Weights of a small mixture-of-experts language model, trained from scratch on English Wikipedia: width 256, 96 GeGLU neurons an expert.
Below are experts of layer 3 (counted from 0) of a mixture-of-experts language model. Rows are named router (the router's row for the expert), down (a neuron's output weights, with its number) and show model dimensions 0-255. Each number is 128 + 24 x the weight over its row's rms, rounded and kept within 0 to 255.
Before each expert's rows: "raises" lists some tokens whose logits its average output raises strongly, later layers aside. This comes from a sample of Wikipedia text that the model never trained on.

# expert 2
raises: ".", "al", "et", "li", ","
router [143 128 129 161 106 121 146 167 127 144 102 140  64  74 132 102 112  98 133 123 140 129 124 137 129 118 122 113 148 108  52 125 155 106 139 101 209 116 103 113 122 131 137 134 109  97 141 148 133 120 144  99 126 155  99 102 137 121 137 120 146 135 103 154 138 169 104 115 126 156 121 111 127  99 167 115 112 105 140 109  92 122 135 133 138  97 149 106 121 149 116 133 140 109 114 116 153  92 151 144 104 133 150 104 107  78 150 114 121 192 154 125 137 121 149 147 127 130 112 102 146 134 141  89 162 154 103 114 154  98 147 163 189 122  80 112  88 161 118 153 123 163 110 162 149 147  64 107 112 139 139 160 153 127  98 109  95 147 155  84 110  98  76 120 179 161 100 134 133  94 109 152  74 147 168 120 146 112 133 124 123 122 112 157 105 125 107 154 148 157 106 131 126 163 100  94 136 125 178 119 131 135  93 119  98 103 135 135 166 114 107 105 112 128 152 121  88 143 138 119 107 117 147 100 106 137 108 102 124 110 128 103 128 149 109 105 152 117 125 130 132 150 144 126 153 104 177 113 148 120  97 155 111 123 112 102]
down17 [175 142 178 106 135 109 127  71 141 138 128  96 153 120 120 111 154 130  90 131 136 126 116 147 166 121 101 112 111 112 143 112 143 105 120 120 133 157 117 125 145 115 153 128 115 123  84 124 117 119  80 104 149 151  91 131 147  97 131 140 122 129 117 148 176 106 129 159 134 126 153 125 147 122 153 134 168 173 118 137 165 124 134 139 131 129 117 174 176 149 123  99  93 148  62 148 132 167  72 144 169 141 158 180 138 156 107 134 103 143  60 145 115 157 143 111 129 108  92 138 138 141 115  98 116 145 115 181 110  69 112 138 137 132 111 138 132 153 113 136 115 122 125 125 162 104 152 137 110 150 164  97 130 158  95  90 133 166 125 131  75 137 115 116 136 148 145 122 140 108 106 170 114 125  99 117 133 128 114 133 152 139 139 145 113 119 140 133 155 143 111 165 136 115 126 102 128 124 155 127 134 131  84 126 152 136 185 117 117 155 137 130 112 115 133 143 100 117 119 127  92  67 153 121 104  64  86 107 186 132 110 131 106 108  92 127 136 117 125 172 112 152 134 127 131 109  80  71 123 122 148 105 163 128 126 142]
down18 [105 113 113 116 130 126 136 139 164 133 185 144  98 138 138  96 143 133 148 140 120 147 129 122 119 145 131 113 136 102 137 101 145 131 131  97 111 156 125 130 126  84 161 119 104 153 108 133 129 120 143 130  92 153 135 118 176 165 160  94 134 121 129 141 141  99  72 144 139  99 121 128 144 101 129 115 138 174 169 115 109 141 118 134 145 172 107 130 125 108 142 135 102 190 106 119 114 130 113 118 163 134 137 111  99 123 139 115  90 138 120 124 114 133 128 153 170 143 166 139 170 116 106 118 120 100 137 103  93 124  68 142  99 137 150 107 135 131 142 133  82 147  77 140 120 103 166 150 177 145 132 134 156 113 130  99 165  92 130 121 119 114 128  78 114 122 124 100 109 113 111 153 101 149  49 121 137 131 106 131 102 158 155 128 142 137 146 121 122 137 127 126 114 114 131  69 118  73 137 136 149 139 149 143 157 149  96 123 153 130 103 106 126 120 123 138 116  96 125 156 146 114 155 139 171  92 142 132 137  85 127 149 112 164 146 120 124 154 106 119 146 157  66 162 121  41 182 167 143 135  98 114 122  69 111 129]
down19 [132 116 137 172 164 181 128 119 123 145  84 111 151 171 102 100 143  96 133 144 129 146 120 120  91 107 129 106 137 111 111 171 102 149 166 120 140 123 154  82 107 146 148 122 121 116 139 130  81 149 125 137 144 130 137 119 149 132 187 164 125 169 124 120 168 140 124 154 114 102 130  80 142 127 110 166 104 114 148  90 102 109 136 120 118 146 107 161 140  97  84 128 147 161 121 131 138 137 131 101 163 111  62 118 141 174 150 113 111 153 113 133 140 100 116 158 105 159 113 132  69 140 112 119 121 113 144 135 127  86 149 159 104 151 129 164 153 138 109 130 104 117 105 169 107  96 143 146 114 141  99 110  89 141 109 150 163 140 128 135 165 147 115 109 112 106 108 124 134 156 150 133 137 125 136 107 140 130 109 108 125 109 115 145 125  95 127 141 164 138  95 104 112 165  93 138  87 168 143 117 130 113 123  86  75 117 127 112 122 101 127 199 122 100 109 173 140 144 137 101 146 148  92  78 163 119 136 127 143 151 182 156 116 110 130 129 157 160 120 138 154 119  86 127 172 125 157 125 125 124 108 124 151  90  82 141]
down20 [145 101 155 154 129 164 132 143 161  94 117 120  80 120 163 107 182 165 130 112 106  74 124 130 158  87  95 133 192 145 102 154 131 115 124 138 121 150 120 140 141 155 177 176 116 121 150 121  94 173 137 142 112 117 106 114 134 144 127 141 152 120 112 138 110 159 158 105 131 132 159 120 159 129 136 108 140 105 163 152  84 148 142 173 148 149 156 127 127 162 124 157 168 124 136 131 166 142 123 164  93 155 104 161 104 144 126 140 146  87 117  88 146 146 140 114 127 125 103 155 161 116 119  93 145 127 114 154 128 199 167 135 105 112  89 164 132 144 139 143 118 106 140 104 145 132 162 123 124  87 143 118 115 160 114 163 110 128 135  81 137 145 118 150 122 104 169 177 130 108 132 127 109 127 112 146 139 108 147 134  99 135 105 122 138  92 138 117 150 149 107 123 128 128 133 140 136 166 120 143 110 107 112 110 137 162 176 134 127 107 144 168 116 151 131 153 151 152 129 108 118 174 124  95  78 131 137 131 129 145 169 101 160 144 145 108 133 118 135 154 116 130 173  91 136 167  96  65 151 116 158 108 106 136 105  90]
down21 [126 107 126 126 104 177 103 133 116 106 137 125 140 182 159  69 128 118 143 156 122 114 132 158 142 148 153 133  93 159 118 142 158 130 141  99 127 127 108  96 102 116 149 130  95 105 145 112 177 118 141 127 144 137 148 110 102 191 160 100 153 162 158 100  70  94 114  94 143 147  88 150 125 165 117 134 119  95 164  99  95  99 148 111  74 134 167 146 117 150 160 117 125 132 114 108 132 100 135 169 135 112  71 113 123 130 136 111 139 113 134  86 129 105 141 124 143 141 101 132 105 126 117 119 141 140 124 146 107 126 153 136  97 166  84 142 103 129 137 179  82 139 116 161 146 119  93 142 127 107 123 116 129 143 142 136  86 103 141 107 137 149 124 126 127 109 163 170 153 103 101 145 131 101 138 142 171 144 135 190 105 133  91 124 150 182 174 129 142 147 108 125 132 125 166 170 169 160 149 114 159 117 148 133  94 130 160 123 113 119 136  99 101 147 132 112  87 126 108 137 140  89 122 113 112 167 130 121 177 136 163 133 138 125 140 112 124 103 171 146 170 149 140 160 119 121 146  93 110 115 146 114 142 155 140 107]
down22 [110  66 135 120 145 117 120 157 102 140 130 126 102 107 127 106 135 103 137 105 121 130 115  98 148 117  74 149 104 151 100  98 121 154 140 148  91 134 153 109 171 126 116 127 123 104 131 165 162 116 124 150 100 181 135 110 140 132 172 126 158 160 139  95 145  99 142 151 135 140  95 165 138 111 133 142 116 150 111 121 119 137 138  91 135 152 105 125 117 118 195 137 105 145 135 176 120 127 115 131 103 118 147  85 128 137 135 142 133 136 141 126 126 102 176 146 127 109 128 147 103 105 128 154 143 110 110 135 115 140 159 180 131 122 117 127 144 128 141 135 164 129 101 126 153 116 149  71 122 119 142 169 134 132  73 141 136 141 121 175  84 121 142  93 139 154 130 123 124 132 132 121 119 212 137 112 152 184 102 117 150 135 117 118 109  80  87 127 146 144 156  94 159 100 141 120 107  97 176 163 120 129 106 133 107  94 130 145 112 115 133 145 123  34  97 131 158  96 158 126 124 134 123 116 131 123 154 128 179 116  96 183 109 117 140 138 147 125 108 159 144 139 123 101  84 109 141  82 126 129 123 114 122 107 151  88]
down23 [132 152 159 159 115  89 139 130  75 143 132 111 107 132 121 132  97 133 139 122 116 115 110  85 128 136  79  57 143 116 146 153 154 118 135  77  97 124 125 192 154 131 151  95 162 140 141 137 152 121 125 158 141 123 126 154 126 128 103 141  93 149 104 142 127 149 116 157 127  83  84 127  91 105 121 101 166 135 140 118 133 154 158 130 134 177 125 147 167 121 142 109 117 120 113 164 138 140 104 131  76 154 113 108 117  86 109 109  94 141 119  75 153 113 120 144 142 103 165 116 145 122 120 125 148 148 134 116 120 152 150 103 147  79 103 110 171 144  91 134 204 140 116  86 133 113 109 105 123 132 120 131 136 142 130 127 149 127 105 131 148 162 133  77 114 147 118 146 140  78 145 107 147 138  86 120 135 172 176 145 122 156  97 136 102 146 108 101 158 134 146 143 108 141  98 101 154 163 141 134 106 128 179  98 142 102 149 108 141 103 158 160 102 149 121 100 159 117 114 136 151 112 137 126 103 157 134 141 136 116 126 122 125 147 134 147 103 155 133 181 108  95 112 155 177 139 133 157 122 144 158 146 162 141  88 147]
down24 [155 111  73 132 114 145  98 113 150 101  90 137 175 140 108 120 118 140  78 116 181 171 132 137 133 113 117 166 120 108 148 137 173 116 139 155 171 126  76 119 117 152 137 150 112 143 134 134 139  96 120 155 118 140 120  89 141 132 140 134 110 118 103 123 150 123 181 124 103 122 153 165 126 185 128 129 107 174 147 150 109 136 106 132 127 136  89 117 117 120 127 141 146 118 134 128  94 117 156 132 106 120 119 117 143 144 104 134 119 144 141 130 100 113  90 145 165  86 134 150 164 160 127 115 146 156  42 103 179  96 130 163 110 130  28 102 128 155 123 192 128 104  95 143 115 108 124 123 130 122 160 127 134 123  96 146 147 187 135 147 148 108 142 137 130 135 117 120 120 130 112 167 143 139 100 141 114 119 116  94 157 149 147 131 113 127 134 129 139 129 108 152 147  90 141 179 113 138 140 133 115  96  95 126 111 159 190 152  94 130 126 115 120 148 112 141  97 141 131 139 128 132 105 127 122 144  90 139 130 103 154 109 120 138 106  98 129 121 141 123  94 153 121 108 115 107 132  58 144 108 166  93 119 142 131 130]

# expert 13
raises: "s", "vers", "c", "g"
router [108 141 138 151 153  99 146 135 135 114 118 105  66 156 183  96 165 122 122 135 145  97 138 105 170 170 160 133 119 107 122 164 127 132 156  99 151 143 100 128 154 101 139 147 170 108 115 116 113  95 144 122 141 111 123 151 134 189 128 135 151  93 130 147 102 146  99  74  86 114 114 144 122 158 112 131 112 120 103 130  82 150 145 119 165 117 109 100 152 103 139  88 168 149 153  75 131 122 149 109 123 114 143 117 153 119 109 147 125 149 152 147 125 149  95 159 125 126 121 120 113  96 143 133 107 185 127 121 136 161 106 181 131 100  95  96 114 139 131 188 136 129 144 159 142 128 152 125 123 135 159 127 136 111  68 121 104 140 158 136 121 107 129 113 166 157  99 136 137 146 120 149 111  92 139 162 125 124  86 111  99 125 108 125 148 120 121 148 161 159  99 102 113 119 104  82 112 157 144 112 137 151 153  78  98 147 142 136 175 117 125 133  80  87 142 110 117 135 120  88 115 135 158 129  98 115  88 106 160 105 135 118 161 121 160 123 143 137 117 130 111 148 141 168 120 122 169  76 126  80 110 142 141 114 135 105]
down17 [119 122 125 144 155 135 133 140 138 160 173 170 106 108 151 123 153 126  98 140 133 137 137 126 123 145 127 167 145 169 121 148 137 170 133 126 117 159 124 133 146 128 169 115  98 139 169 124 110 149 155 172 147 138 101 135 160 135 127 187 107 127 143  64 149 109  95 143 189 122 176 162 134 106  92 113 150 158 157 150 114 127 128 138 113 157 128  59 117 138 108  95 159 134 147 145 133 143 100 134 148 113 149 144 126 127 157  82 108 113 123 137 130 155 113 100 126 127 107 147 143 130 156  81 138 129 111 192 147 110 132 117 133 116 113 118  91 142 132 135 154  91 106  91 128 139 160 118 105 104  72  95 121 137 174 143 152  59 123 123 168 113 140 125 161 124 111 112 111 130 118 116 124 146 134 163 103 115 144 153 149 107 131  93 122 157 111 159 111 128  99 138 133 149  94 169 120 143 102 147 120 135  90 148 168 115 164 122 122 134 125 132 140 180  98 151 129 112 120 137 176 152 156 146 124 102 129 149 145 124  89 169 116 187 170 137 131 135 114 122 127 160  95  81 124 100 123 153 171 108 125 138 115 156 134 135]
down18 [104 101 120 112  60 171 114 126 127 138 106 103 125 164 155 181 139 104 142  98 110 135 121 109 139 129 113 106 138 125 118 121 143 190  88 116 141 146 162 155 114 122 170  99 188 126 125 138 152 115 143 114 120 118 121  95 167 128 155 129 133 113 168 149 147 125 136 156 114 107 147 133 132 138 122 160 138 111  48 131 126 131  99 140  84 124 116 120 133 141 129 141 175 107 127 110 131 160 132  99 127  99 122  99 159 138 154 124 126 127 113 119 159 124 155 106 131 116 117 154 110 132 153 188 125 144 172 121 110  90 100 125 119 114 130 170 188 111 103 148 157 149 154 109  99  97 156 151  83 143 138 138 140 116 169 150 136 124  95 169 125 112 143 155 122 141 138 114 127 110 131 123  98 152 122 107  87 106  86 141 128 127 133  97 112 110 122 118 113 113 134 119 130 132 149 179 102 123 141  93 141 113  98 119 105 118  73 127 116 144 116 146 140 157 150 151 129 122 115 156 130  94 111 103 134 149 142 124 134 106 165 110 138 112  57 170 144 164 108  90 104 123 113 120  55 126 166 163 122 114 120  74 123 125 108 139]
down19 [145 163  86  98 122 106 113 113 147 143 139 177 127  80 155 165 137  87 124  94 113  82 140 113 146 135 133 128 145  70 117 123  90 118 125 128 157 169 149 126 136 139 137 130  98 145 142 159 182  91 122 118  95  82 125 157 118 132 125 107 156 139 183 132 124 127 129 128 112 136 112  92 127 113 151 142 157  99 132  98 143 146 106 127 120 112 127 162 143 139 120 102  94 112 123 217  90 122 168 126 176  97 138 130 109 145  75 141 175 116 114 119 129 122 140 159 129 113 174  88 151 136 127 133 139 162 145 154 109 129 146 141 128 137 194  74 154 128  94 134  89 105 135 129  80 146  92 146 140 118 110 113 154 120 144  93 145 141 102 140 114 133 107 125 145 134 131 133 107 154 137 121 122  81 120 138 133 129 128 116 155  88 116 125 147 155 130 121 113 111 138  91 143  89 143 147 124 135 171 145 154 132  97 106 133  78  94 138 128 101 117 150 164 110 145 108 145 121 109 165 147 149 150 170 104 104 133 102 144 122 118 129  74 131 103 137 139 148 150 116 139 135 155 119 101 130  90 148 149 139 179 131 101 124 108 145]
down20 [123 149 148 134 107  55 122 153 112 155 126 128 161 141 132 153 109 126 144 118 111 143  89 137 138 151 143 105 108 126  95  98 124  73 151 155 112 142 157  96 144 115  75 109  71 114 123  84 139 119  92 133 152  88 179 120 118 116 124 132 126 116  79 116  92 120 133 154 158 109 145 139  99 123  98 151 165 139 162 112 154 122 148 143 117 124 157 130  93 135 129 126 113 133 129 155  94 125 131 117 142 117  91 147 129 160  96 125 165 133 140 136  98 123 148 129 129  80 128 132 105 170 133  91 123 121 134 142 127 112 157 101 127 138 166 135 134 117 142 130 130 100 105 172 132 182 124  84 148 124 134 136 145 138 134 115 123 108 145 100 142 152 102 139 140 124 150 127  90 118  73 173 116 118 154 124 153 141 110 130 171 136 150 135 151 154 129 112 151 118 161 101 153  77  76 118 123 131 108 202 140 187 165 154 144 103 143 118 143 140 147 139 106  90 163 133  99 136 159  84 107 163 111 154 131 138 127 119 128 108 134 147  98 173 171 113 140  89 119 124 114 127 117 127 157 152 100 110 117 159 147 122 144 102 182 106]
down21 [121  96 188  99  98 146  99 132 125  85 112 155 109 133 135 165 167  49 114 136 100 111 116 131 158 141 169 161 130 110 106 151 149 102 144 134  87 144 145 150 144 140 155 132 131 140  79  99 131 113 122 157 115 149 151 147 138 137  96 123  86 144 166  91 126 127 120 125 108 127 141 178 146 112 128 128 143 149  91 145 117 123 149 127 154 122  76 157 138 112 127 131 122 133 118 149 133 114 104  55 125 106 109 102 166  91  99 129 112 150 133 126 111 127 149 193 131 115 146  77  90 153  97 103 130 124  98  96 111 132 133 145 110 109 115 121 170 146 133 133 141 127 120 122 123 142 145 133 129 142 148 107 118  81 142 148 166  91 127 131 145 110 121  98 110 131 130 113 145 149 114 115  96 110 137 186  67 169 142 130 126 145 132 117 121 127 163 141 173 120 160 161 125  94  86 149 113 128 156 105 162 121 135 101 127 110 111 116  87 141 147 132 173 102 117 100  87 168 110 126 188 118 112 141 158 134 132 136 141 102 130 137 138 118 155 179 114 163 128 120 127 150 138 124 106  99 138 128 142 164 150  93 136 113 100 146]
down22 [139 162  97  88 171 124 162 144  81 120 119 132 124 130 170 105 114 132 134 126 104 111 121 146 122 149 154 132 103 106  91 162 112 110 131 107 125 121 116 132  76 102  90 167 150 143 143 115 146 121 134  85 121 175 150 135 177 147 120 111  91 161 161 111 128 121 150 111  85 117 134 149 132 136 151 105  87 149  99 135 101  60 168 109  90 140 125 139  84 137 137 132 113 146 162 135 100 176 145 118 157 154 117 137 112  99 114 111 111 151 185 154 143 156  93  65 147 124 131 143 148 143 124 128 164 117 116 147 120 108 111 107 119 153 146 100 143 138 125 142 165 156 105 162 134 149 150 155 126 105 125 102 120 129 127 112 123 134 126 156 126 115  83  98 145  78 150 115 116 150  78 126 127 164 144 121 109 131  86 109 122 138 109 144 125 113 176  86 123 141 108 172  33 143 114 126 125 132 169 171 112  91 128 115 119 130 118 116 122 147 110 134 150 129 110 123 150 124 158 155 146 115 124 127 117 119 108 132 158 116 157 126 129 159  97 140 123 125 101  98 146 114 100 133 112 128 152 117 132 126 180  85 127 116  83 136]
down23 [155 121 151 119  73 120 175 138 142 151 146 120 103 131  85 130 141 104  88 171 182 114 114 105 145 125  90 125 110 123 129 140 101 113  68  93 133 165 135 120 124 168 186 143 128 118 123 118 167 109 130  87 149 172 167 130 113 115  97 100 135 121 150 154 148 136  82 135 134 161 111 190 153 104 132  84 121 113 106 125  95 110 175 114 114 126 118 139  91 107 125 163  98 142 117 167 121 147 103 106 156 105 131 137  78 108 162 119 154 134 128 124  86 120 126 104 106 130 137  88 165 150 145 159 136 102  94 163  90 159 125 119 156 126 119 121 153 100 140 102 108 109 126 108 129  82 167 113 126 154 126 131 170 127 144 147 182 132 130 173 117 170 147 136 106 142 136 137 126 125 135  80 108 134 113 110 123 102 126 137 141 151 118 125  99 136 146 135 125 132 147 119 122 138  73 164 112 161 113 156 158 110 165  77 129 103 136 107 132 162 140  95 117 133 112 142 139 122 102 138  81 115 135 144 111 173 112 129 100 132 131 134 118 107 117 137 127 130 103 109  74 104 151 107 129 121 127  81 132 122 116 120 128 108 115  88]
down24 [106 106 173 134 148 105 137 133 143 124 111 102 108 160 157 146  86 117 110 120 119 157 127 104 121 142 108 137 131 129 161 107 122 114 105 105 119 123 122 125 131  93 171 173 130 118 128 108 149 108 100 116 136 109 105 108  86 128 185 164 146 124  75 126 133 123 132 102 103 139  57 166 149 134  89 139 116 125  98 122 133 133 145 189 140 120 109  94 141 170 154 148 137 105 128 131 172  88 125 141 128  98 111 164 149 132 108 130 112 130 155 149 121 124 131 117 137 112 103 198  94 116 120 153 144 158 102 147 115 147  80 147 159  84 103 148  88 148 147 167 116 123 180 114 130 130 112  93 116 129 155 135 141 153 113 133 157 113 140 132 185  91 141 142 144 163 137 136 159 159 109 103 136 139 114 136 114 130 164 137 131 136 133 122  99 109  97 134 108 145 115 101 155 141 148 127 155 116 122 123 129 144  99 144  89 129 155 130 154  87  83  98 151 121 158 102 146 150 120 111 156 152 144 106 117 150 133 157 131 197 112 171 119 121  53 106 147 134 142 150 150 122 174 135  75 145 101 106 138 132 121 113 124  98 112 137]

# expert 7
raises: "r", "aught", "B", "BA"
router [120 126 129 155  99 133 121 137 138 119 150 133  95 131 158 121 122 138 109  93 186 112 141 152 129 126 153 144 151 120  48 115 128 113 163  60 156 131 103 102 145 172 107 119 105 127 140 149  90 124 140 139 133 132  83 140 134 111 153 154 119 154  98 153 106 175 122 108 122 137 104 129 107  95 166 135 101 156 155 124  91 127 148 127 147 111 130 118 151 113 139  93 143 110 157 123 135 105 169 143  95 116 125 125 108 135 114 135 108 168 109 106 131 125 142 133 127 133 146 108 153 114 132 128 161 138 125 137 126  59 145 160 165 125  90 105  85 124 117 184 103 172  86 157 151 128 100 166 123 113 107 162 144 136 116 143 111 130 171 127 129 125 132 127 172 144 118 132 116 146 121 121 123 141 138 134 147 127 102 108 136 112  79 133 125  79 123 164 150 160 109 135  79  99 125 145 119 134 176  78 152 166 108 121 101  94 143 154 143 121 126 122 124 132 140 145  97 182 133 133 106 143 148  95  95 123 114 120 181 108 151  87  97 127  89 106 154 141  84 145 157 166 179 136 149 132 175 116 127 114 140 126 146 135 104 100]
down17 [139 117 128  84 140 175 140 150 124 132 104 161 140 135 139 169 143 145 122  93 101 163 131 166 135 109 118 137 141 169 145 113 110  74 149 128 173 132 130 122 100 166 127 107  75 172 143 123  81  91 147 159 127 117  97 115  95 136  85 119 149 173 155  92 141 120 135 125 133 106 124 136 125  84 112 174 111 144  68 136 129  59 138  85 141 133 124 125 131  97 118 144 135 132 115 109 129 156 105 152 157 128  93 128 110 104 158  97 130 138  84 168 197 129 160  86 154 112 133 117 111 142 137  99 159 109 149 135 109  88 136 141 171 131 103  90 136 109 150 176 113 128  85 185 139  85 122 129 123  99 116 139 131 143 150 166  83 143 149 138 109 166 110 142 101  56 118 134 105 131 124 124 147 124 138 161 110 105  94 105 151 106 106 129 114 112 145 141 126 123 105 135 153 142 129 126 159 151 140 124 158 141 120 102 120 141  98 146 123 134 152 103 136  95 106 149 126 155 155 155 126 128 135 101 126 128 147 156 162 140 118  89 138 157  95 100 143 130 111 123 139 108 130 124 124 129  98 161  93 125 115 121 136 123 112 145]
down18 [159 162 130 134 139 111  97 132 141 113 112 102 137 145  98 136 106 121 115  72 127 112  74 102 145 127 109 183  85 134 137 134 145 127 106  94 110  88 148 108 117 200 139 107 107  77 134 124  97  83 113 171 101 175 120 103 145 146 110 160 133 162 140 166 116 121 116 119 167 133 138 124  87 114 125 118 130 105 145 129 150  78 114  78 129 102 149 170 130 141 128  77 101  75 104 123 143 190 134 131 125 143 128  97  95 120 125 139 117 114 151 132 115 104 138 169 100 117 141 102 130 124 141 127 122 138 145 110 122 104 134 150 113  99 128 147 101 173 137 139 150 157 111 157 120 135 128 135 115 101 139 155 143 158 128 132 101 140 109 107 135 150  98 139 143  97 104  92 155 114 150 119 154 114  97 125 160 198 105 136 133 141 121 137 132  92 136 113 113 151 161 128 106 143  99 114 128 115 104 129 136 145  80 117 129  89 137 107 133 166  94 143 195 126 121 139 139 159 177 134 125 136 134 117  96 141 132 142 173 126 112 106 109 151 102 142 129  88 137 123 144 128 102 154 161 164 131 129 160 110 185 109 146 139 119 163]
down19 [145 125 159 127 157 118 132 143 117 118 128 147 109  97 149 106 129 112 146 141 146 132 109 148 149 143 170  71 135 151 140 154 146 136 137 122 116 137 153 148 101 144 114 121 151  69 158 133 117 140 142 157 103 128 162 115 125 122 171 108 128 126 153 112 111  94 152  87 129 129 105 125 103 171  90 120 139 143 161 143 103 137 160 108  63 115  95  98 123 187 119  99 127 129 108 111 138 134  87 144 127 133 103 162 120  72 121 178  85 150 157 102  82 112 115 123 128 116 100 141 127 167 103  92 141 140 139 120 125 130 139 157 113 106  92 107 156 131 105 163 114 126 160  99 141 147 122 119 118 156 157 119 148 136 148 144 129 132 101 122 142 153 102 125 104 158 120  82 106 111  76 143 116 125 124 132  99 140 162 105 151 135 137  99 135 160 143 133 140 126 161 131 103  90 117  89 144 132 166 131  98 127 148 102 135 135 160 143 135 143  91 135 141 145 130  95 145 158 136 158 148 166 156  97 159 143 103 112 111  61 115  94 107 136 173 137  84 172 162 100  59  93 142 145 143 137 153  97 153 101 124 149  93 124 143 136]
down20 [146 187 132 158 126 135 128 136 172 120 114 105 102  92 132 127 159 148 154 122 148  60 142 102 116 122 116 141 152 127 141 146 134 149 113 129 119 126 111 121 131 137 160 144 169 116 136 121 151 132  84 100 160 110 123 127 111 135 124 119 143 142 105 120  91 120 120 155 130  98 125 134 153 171  95  87 135 132 143 141  58 168 153 159 156 108 142 146 141 170  98 139 135  87 125  94 109 141 186 154 123 121 134 192 116 143  89 162 169  83 129 110  86 123 162 113 118 127 107 129 142 132 116 184 161 163 110 139  93 116 101 115 111 121 153 152 103 114 126 144  99 148 134 152  98 113 146 127 132 122 134 109 116 132 141 133 135 136  80 131 125 180 135 108 117 127 104 181 126 156 142 189 136 114  72 133 143 121 140 126  82 106 115 145 163 129 151 153 130 128 109 109 106 118  75 155 142 116 111 116 128 101 151 108 145 134 137 114 115 137 121 131 128 159 121 130 159  91  85 118 133 180 106 131 117 125 110 110  84 141 139 177 151 145 164 140 148 119 147 105  93  94 142 101 165 110 139 119 112 139 138  72 138 144 150 135]
down21 [145 129 168 155 153 107 134  81 182 113 157 130 127 130 128 104 140 177 168 112 116  83  89 125 101 135 119 125 116  83 162 110 145 130 143 121 123 134 139 152 164  98 119 154 134 115 103 104 109 164 126 143 158 121 183 128 148 130  96 142 127 133 144 134 114  89 126 134 127 130 108 129 164 176 103  73 139 141 170 121 129 166  84 185 119 127 151 139  63 115 134 132 130 152 126  90 130 117  84 107 136 107 106 144 141 147 103  83 123 122 170 101 119 168 126 149 126 127 145 120 106 152 115 113 109 123 138 100 114 176 119 106 129 103 158 144 107 107 130 113 144 131 111  96 139 123 163 108 163 132 138 114 146  99 154 147 104 117  94  95 150 130 126 133 124 119 132 137 153 165 140 109 120 140 142  75 162 127 138 110 132  95 172 100 136 166 103 145 149 151 155  97 123 166 105 135  86  80 104 113 116 102 127 152 110 155 152 133  92 127 119  73 131 140 124 120 129 119 129 124 101 173  76 124 138 143 126 136 122 133 103 126 177 118 143 138 160  97 131 115 129  75 131 126 117 151 137 155 170  90 126 155  92  88 141 115]
down22 [ 80 142 125  76 156 134 136  91 116 110 101  82  75 175 123 136 160  80 137 145 132 113  93 155 133 141 115 107 138 112 128 112 145 199 126 134 118 137 123 133 102 103 172 106 139  92 146 133 115 100 128 121 137 155 133 146 131 128 130 140 118 154 163 120 140 146 145 114 139  94  80 101 117 128 102 135 163  96 103 105 180 126 158 141 134 153 160 136 122 119 144 138  99 153 116  86 153 127 165 103 127 135 159 164 145 126 131 111 145 109 162  96 110 135 143 165 134 124 106 133 102 143 112 149 126 162 139  99  89 134 113 175 140 144 136 105 171  72 114 104  78 149 128 100 143 108 135 102 104 134 107 132 129 155 119  90 114 130 105 111 116 118 138 123 120 119 178 125 148 121 142 148 121 113 110 112 119 134  82 135 114 147 151 163 137 172 131 132  91 130 135  94 131 140 165 140 114 126 125 155 139 124 153 121 106 141 114 154 139 124  96 156 170 110 143  91  76 139 143 127 106  65 141 148 145 128 157 116 132 119 124 138 134 110 169 101  76 137 137 115 124 135  81 159 134  82  80 113 160  93 111 119 104  71 138  98]
down23 [169  95 182 122 150  97 112 103 120 127 147 142 155 142 164 159 145 138 178 135 147 158 144 143 160 146 144 136 147  82 131 133  86 146 149 124 116 124 113 133 141 140 163 124 145 132 119 124 149 111 102 109 142 134 136 123  93 120 136 121 164 132  77  73 135 126  73  86 146 120 165 129 107 128 140 167 150 139 120 147 126 136 120  98 107 119 131 109 122 137 100 142 125 110 117 114 107 142 126 163 101 104 139 201 125 124  68 120 117 110 153 121 147 105 128  97 128 156  81 139 112 126  93 172 112 144 137 124 133 109 101 116 126 152  94 135 132 128 129  99 101 119 162 164 123 108 125 129 131 104 120 158 139 163  92  86 133  85 126  95  84  93 126  97 138 141 105 115  81 120  99 113 136 120 103 158 137 109 139 107 151 132 148 179  83 150 140 131 112 107 146 147 137 143 125  70 162  97  99 130 133 148 177 149 163 123 144 158 102 132  95  96 127 151 147  78 134 107 107 122 179 147 116 130 122 111 149 123 144 131 126 171 153  87 121 135 156 127 153 114 127  73 120 124 136 138 136 112 105 168 128 100 182 158 148 118]
down24 [121 112 126 153  93 106 107  90 131 125 129 133 126 169 173 107 118 123 140 127  75 141 113 206 125 139 188 147  99 114 141 167  75 126 126 161 120 108 120  83 124 157 114 106 117 168 103  82 158 129 129 140 156 126  89 149 139 118  85 151 168 116  84  87 135 127 153  95 125 126 125 118 104 116 104 115 135 172 104 102 135 106  99 112 152 126 152 162 135 151 129  98 146 153 118  84 132 120 179 117 159 130 137  97 124 139 117 141 150  97 136 151 171 129 187 122 121  84 114 117 131  94 164 165 158 158 106 119 121 114 106 141 128 187 109 159  97 124 128 129 107 139 101 123 113 126 153 115 120 133 151 145 105 132 102 141 105 163 160 149 125 153 149 114 153  96 123 125 133  91 101 150 148 134 149 129 136 131 110 142 146 102  98 101 128 117 135 168 127 141 108 178  88 134  86 125 134 123 136 155 116 110  93 123 139 178 142 131 117 146  92 138 163 101 129 126 120 135 169 101  94  98 144 108 139 120  92 149 138  99  94 106 151 131 128 148 142 113 130 120 147 120 145 140 133 119 111 116 131 120  76 169 124 162  98 164]